Below are experts of layer 6 (counted from 0) of a mixture-of-experts language model. Rows are named gate (a neuron's input weights, with its number), up (a neuron's input weights, with its number), down (a neuron's output weights, with its number) and show model dimensions 128-255. Each number is 128 + 24 x the weight over its row's rms, rounded and kept within 0 to 255. Numbers have three digits each.
Before each expert's rows: "gets" lists some tokens that make up at least twice as much of what it gets as of all text. This comes from a sample of Wikipedia text that the model never trained on. Tokens count by the router's weight.

# expert 7
gets: " |", ":", "-", " Country", " •", " Born"
gate5:147097121130121108131125118091093098169123136117134176149118106102122107186137161175152105120124153114151111143113144099088109133122113105115164123085162134142092139154155161088155147133123128105131152052134121184109177146097138117108130112169132115129100113127130126141162112137104125123128082129123149124125117151163110115113151149130100129120113135142082144122129169138085158171150
up5:144150078122107143098076114107126139136107147121100126085067174109124142104141146141120127114144156135083109134126158150126144154130157127096104117155159141084118119119114165132155125122196158096119118142111125128106137110128091126106147135085160170108137140137113167078154121072142121124130121136100098078129084160142160140169137175137146106124155149115131139145120156145120147078144
down5:101146127141092155050104172118139124150131129155117132152085170135119156104144126135140088100118140156120136153128150166166139090143139140136143128153197144127167121149107103158091117108131137143157136123083146129117146077104100132103142144069104124143127113132084135129136136099143144114139149096122128108123097106134141151133131151128158157128159160137140108108128152088090107144111
gate6:147115137165120184119115071148123138105155098109082150167139116143150126138106133098158131118115106098140066121111152132119124141130128136135161120154111147111082076162123120114133147108152093168149086148128122116123088109153120085157142122136146148089139100114121070090172138151127144112115127158172143149153156122119122092150102123130145106141133096141149109126165136135134173122131
up6:121096090163110099113129112099072157108116128110130122085153098145101122077174145198089119100118112112137123125162093183151108158116095153170102056129140129155115128096113112128098094137173142114105130107120196069089091161103086130122147113135175138109132147116109119136166118129165121136081081159143152128162099112120105127123122119127131133132149095134100125141128136133121082079140
down6:138091113129125112126113131091109138107126097138145107107164177090103196115134140118134119116121109125110140109165120129138138117146127141103134106169134158087148140124151120157113032126153134176113086126130115098151139130091153116144184119157113154145103147112116137124152123115124180159112095119121087126097131125136108120138107130135146065131166122134129136132126079129121160119125
gate7:127085158189135143114118124148129091122139093128172147118122138133095080152122145145124124115139166167127133124150109081123114111149111128143131129144135157097140127105116112157089072113138149104129158121085141160115148100131110131158129138100132128110170116113139156119160113119114113119114098178120143157124118178075143121138129150120133165117089112136107163140116123116141144133113
up7:103172141166153122116176141126127138124142128106140116160110154126150131118109112157162127136124129098135119163155125128121136110134148131156127133155128127129112125119127136181141100157151125107175168134097154156117138128173124143165163085123142136150109092159087124110104148144173153131107106123137182134121115129108150093117132137182123123098169161139157084112118108110203121133103
down7:113096144114125130163093102068133151154154152136139119126135196137132130113087131141157162116130096139166075173182102100107110144119166137131107108171147088154107129109176141157101128115112107143165103184135124135097103106178117134141127129122102119167106155167040136120122112074130119122095116147144103164142122167134116135163159120146125121134110129097135140103154105117131128167088

# expert 6
gets: " the", " in", " of", " to", " on", " by"
gate22:150154153127113152137152130153146155114122089133155171151085131141077139111113129101114162146117106166122091144088173161163132126118132101099143110132143141102081104125128107164134177146114140153096128133173108133158126138114103105107126123142130124133126151098168152144095151127133137130135160157105137166148114094132180154126152103128121125136116097151103132132116117146119141151116
up22:110142161131139182131118147142147143107136138106137165094128119153106126096158174125164156156125118194159089095139126107144161133141100123173113130116126144119137108117154146112144079150175073148100172136142161101116166166173163131141132138148145147092126172127106108132119132151131134108121140107155112134125092108157141101137118110122112138141112116124137112131117148102109142156118
down22:154128111126141122101090118145109142130092142145139115100143103133136101123136148128121135146119086116137147156120068140121107134084105142177141165139106112125164136140111091107171121130162126124124109149093140154108147141124139146105141109163156104111143146145115074129133098101130124163136087074146132119123126137151084115168117115109131152123133144102132097120126137152139111116144
gate23:140152125136125140144114111095129115168161116141161118124137157120155164108132124112126133154142130124071150195123174187149093149149107074109128110140098152140135136183137118120150164132116147186119099087169149126110133153101159143195129132128122121086114096184172146103105137119122110100158169154136151096121115080109166167105066155116147114171128147159128135147162150104156154115135
up23:119163099093119109126089116130109106141097136129083156146140110097137161101102129142109130204104154093163164132096111104143138125140105116152095167125122131152149178102135136171125125150108113145117161117130093123177115103110119130133171114137090127111102078142147162151124148113125096128117135115141090146136132114127166126156155151142112106102106113111149136157134132115151145124130
down23:111155145094137207116116091170119157130120101122115126127130115150098122130169119160113112132112146109129151068142156155119143148133134108172074144179125109100130153065155114168145120147110098127125128104128194116126150068169131136096112102103118132163176082115104104163158151145151123150100162121122103169160139163153157118125162118126114127134117144123103085132115109161181129139114
gate24:093165133116102128130140121161095123173111120100125140142158166120173136153116108113126112136092104143152091120126105149089157136146140146126156114088110130090129089138131148145129103130133168133143130138124144114125101102140106116122104120113131117150120120132176156152132132155100133151124102164133101112121122137150133135148088176127175090112198163133124162149116132133067093167055
up24:182130125119111155130139107105140122148142120127095177149112118133122100111147134166126109115181133134079192122130107137113137119101152098086106112089170102126100109097160118135155157118125140175090128145137117130117153129175144139164124087142149148088088134133109128123108134102098131116142152116157143135132182150129168097101133174085156096112134128191099089109151156115127144125125
down24:170148099118105161160126093174134133153150109153149125121112132141136135110127133137099160108131157104134138153140164171137125132104103144124106128134102079163082100147125141137145092126163156140145134128148165110132105169172099121099122083138099144122139118143104085138158130143120135104158171157130093124143140134121066159135164115134186124121098146172138130121180113121126162139115

# expert 3
gets: " (", ",", ".", " and", " \"", "-"
gate2:072094137106135088096099136107145109161076167114096147125112132168111166123082080137108135151119147145149130122121134132169142109098135136141124168110117141104094117128113103142099127122156156115095127155137110105104129116122134105069096140108116112134161143135171103055129142109116152138102126095145123155148129120109108133149121123149143116105132133152159075135132071172119110123087
up2:127146137105112123120103149103116172112103099130155065152149110122114085137132097143129103121099126123084107141121160151113082138125140112106162154138148106154125133115121144146099117134100127115119158180116136134162138132113153120128125122128122122106107135153127174148109202167152123143146120120120120149106118126142111125133151097148144148157131138151105157172140180131117138107075
down2:147118131120091147123140111140122120145121114167121167093132104121152152120119131129134122098143112150091120109087154163122114122160143155149100100137154119134113133126136147118099157116129126131155129156114161185136128134131117102163124132088108154110113150132111135097139114116144108177148137175106168085125130120152124147134142101112116145164136093128138125120184102132096094132120
gate3:111106121127154112111146113105119122106096098155123124118127093165134133149131114130138113096115163077121080122145095120109110145170184097091146124114125110076130169109115148132137110132082103137099140144165137077108170113152169133125135130146114097189096118103115124130178112074150179125164134127137144156188087099157149099146162120140128109145136096135098129155130108104130096144096
up3:101134147139163103120182130125136113126105062065153096156114105132170142153135116100112145107160136065101138129120162131160116122170124090085112139105123167097167167147142160152124122122155120095142072147149102156068156109115131148148158106159074077153113130122126149141110095170182113113122132118131152144169155108114115111115121149136141140104130075173153163148133121112153099118142
down3:174125112148189112129128136119138116074118124112156130125145105135139169154138114137162145150151102098117163135142155142137151111144170144109152115143139110114107143128105119066136099094144143151125144136128143115088154112104056154095117076146085073154119161110113100156107081127132100139151111128128102118151148116103167140135040167138109143137083129125128152122138124153138105104142
gate4:167155144118134154146105093110140098175075169151094159160104158152128087152147141145122160096133114106129143098101134109066111151147114152132111202114145145126162151106153126152147164115150107147140114161116125122098067173132148089159140158138148121062096085141110107137152121125136116128192137120144131160132146117123126169137125127159118134110114122114185159140112135151115150133105
up4:162091094157104109128111132140127116118133150133140154172101135109132126125129129091133081093140138129121098076121150107095125057098152142119108131145114138118142160128161115109152072103156141155137137139130136120146100156134147124115135058150129128175152104135147132109100129089152106128113158148142128071113165121187120148158132109144119175093108153117120108127128103137121109135201
down4:129124123122111117116175146141125111115131135148138120131131124133114140166128110179108116127126108118124128114160137166104123096147112163129077122139113118172114142145126078106108092134151146124176093136116106123164110153148109149113124154119134118112131179114069122113105155100152113164148136093134111116127185096151123105167155118131113120174085155125126118096125138115142123140122

# expert 2
gets: "\n", "S", "B", "C", "N", "D"
gate22:109134124132118119163133173166109134124125121135110113133146110135162158152155096139155118129098111120126144138118156128121110144143117119141157093148146115133114116117118075149177124127153099114143135109105118169141130097150113134109133132124096135161118128072155111146119121165063136119120098133110165160134124152155129177139135089110154107103126119132089130153129141156154140126091
up22:165116121152127135133178117084102139144127124105141149106136153179138148121121178147118168125121127070099103147135133098166120131123129099118038093125174167105122134147091085129101146135071105086122174124143137131140139136118130104180142098128116104134127111119120128104100116117135115109104159093132106114105155145132113139157150119150125103147130130131126132151107140135130100074104
down22:147136169145138088138165157129135124117164168148171132094144183122132124151109133132118106129151161159122103139108130126127099163106117109110106134134146149128126146132127157149127156193141157094090121142101121112117114160119116122133138130114087113086125177111180120129123148123117094104141119162128104125152178137087131092133155127158120151109150094122138150155152152149133119149155
gate23:112092115120105145122088139132136177108096162109094094114125105096148111148143138121097093126113122092082144127127140160156096135119162147132129095147162123105120149158084086180089139105160140130088145139133125111101154157097100091127129125059123129113088137144104121147123149127105132117171117111104134133119107123142145156145185170138107144118134111115106128098151167110171118087170
up23:114110109120091104116151144137141129145091139138144137122146155118158111088133141157129108125087088081118144100152146085137112111178110108164138134132131135159091109154125130088101112110115157156129098113098141117111102175074124144127150147172130156095134080126109103123133141122085103087115118146172084143145086106124108121163118106138088075158137105111122111103112158145129097105125
down23:158171106095162146125107162104136129122148129112134150147162123160155145115134114138144173114131172134115126175116115170132145130065107102116120135120145138103138146095139146107114097109131112146155148176144173133135111127153111143136103117129131130124138162151095124197136122111148119153134109144089147050152150172110123145092173149134168128146088140129078141139190118138127125144167
gate24:133117153128135118121134145145180139111143161113125144156115123134097081136142108158153162112147122135098129109105107128159094110143139166126115132164099095114142082154120126091094086105109151152119127146129142130100128141130128144138135096131149139129125110157110144109117146165107146135096146122151146161146098125148098108120095112178133138111151100162186128133119160089179100110097
up24:157138167122153138100165128160132158175170085126130155126100144137142147123132148097111118138109125177144151098123133160106144123167116112133116146126134114145138172152094113078149140173132103114075177130134148126150139118142107089144150143135135130111107120094152093164144137120110124111108132089161141153148092142123165140086145099105121075137108156100126165126160090109115168139135
down24:166184142136121156178144087109128165129153128121095143131134127120140132142107155128122144095112127180099093115157101129146153114172174101167122138114120126151132162156102134172143158140122137137102105133143148154119105098142115120107154159103163129134100109121150175082133128104113187136155152153137131137147155163109153113144096152059163122146161162142115131149161138133089146122138

# expert 5
gets: " ", " was", " is", " were", " are", " be"
gate21:101129102088146123106093172164125140157130129113108155085153117134153131150178148109169161138119143139110119125124146173142139180115136128127125124131096147121095139167090096138150126154164107105126107117115118105107111119151122134154137103116143085190133137112100077137137138142077127122115136155116145127174132140090143149188122138137149123130128086129106127190109129102143128113151
up21:123162123097128125139168141173152116103136150104142101173135100176098136112107121131137099133150125112127097141139118125147126153135121099122113126131129115227136105092108133128089106148122147174081170086131130156135122142110148147159106142084142180140135156138134159133173114108108122139095144150134133118133161130169163119124139143114177144109161179117118122081143101120123112141129
down21:151161152093108108145173104132137072167100166136129143149117149119098102098090151142103094092093135104142144149101110095129100134134084131091124158179140132141112137158108123137089104106159157138146131157124112118144099128099105163150098078125168149134142061154107117143097137106104110113166112103166122150103135135140127097108130132156122134084122081131140169139148126132122073134132
gate22:114118108096135159157099118144130083158086156123148153118161183146170143166183157097156104129095133138107090092142087146083107114136113183149143136078146111133121168127148131136078161121162190096162085160115114076105159138107128093186118149130107116099126110128109160122159142124111119113109135136122101159139121141102118138170128125105136137118132121132130146123119141085107123136149
up22:159119126138125118143101141093134070175112096142097166110114112121113130147092122111156101081110149176154139152145115091182164088124089117080133107100121116087151120118139108159104114118135093132103129114124158124122141158112138057071138129148077123071147101150137126116123139160104139101110143120090084148103050140105137129135133131107119126127167122149096134156155107115107155079112
down22:120098105133120140168129130126160106137090170138050138130115138128157115110126136117157104080170131130165147136165124130126143176085114115085134124135111184114140141125102092111169137131126156127137129073113185074108081120130170128101125108131129141141118109125133119134133110133122113135120176111127132145132134122136182125154154159149130131148163154151091144117143107090116141114145
gate23:138183120120099131133104131179144118152101104127146091110129103133108143148111123143102166101118098112114132147122131105147115173138106110165135127145150155160131117163123147131119162123141107149182124115177122161101111114120097109089139153119123146118163128165130129172182115125121132078111103124139140148117167148113131134118149092102116092153119102160121128111138100133133134152128
up23:143128142115134104102147115118108138134115116163111126134168128151177104096138137084083128156102153150087174113120089136113129145144118151110100172122130102155166172142101180145089077165135148122149120129108102122120151130125154123124152145072109139113126133135123151145110095144137100155156131129084155088166092101071152156124122131137155122153112142135099160103094137104121150120115
down23:135098100109128115161109169165119150086163157141103148130120103062156153146126111111108099089107142138133154178113092127132135158157123133121090134104138097129161126164090175147089126106119124121168104112085173159128156121118131166120163180132130172139130157122172128099135083140124105178153139132091073116096159138118089184150117146123156126142119104140149121128114158154130116132158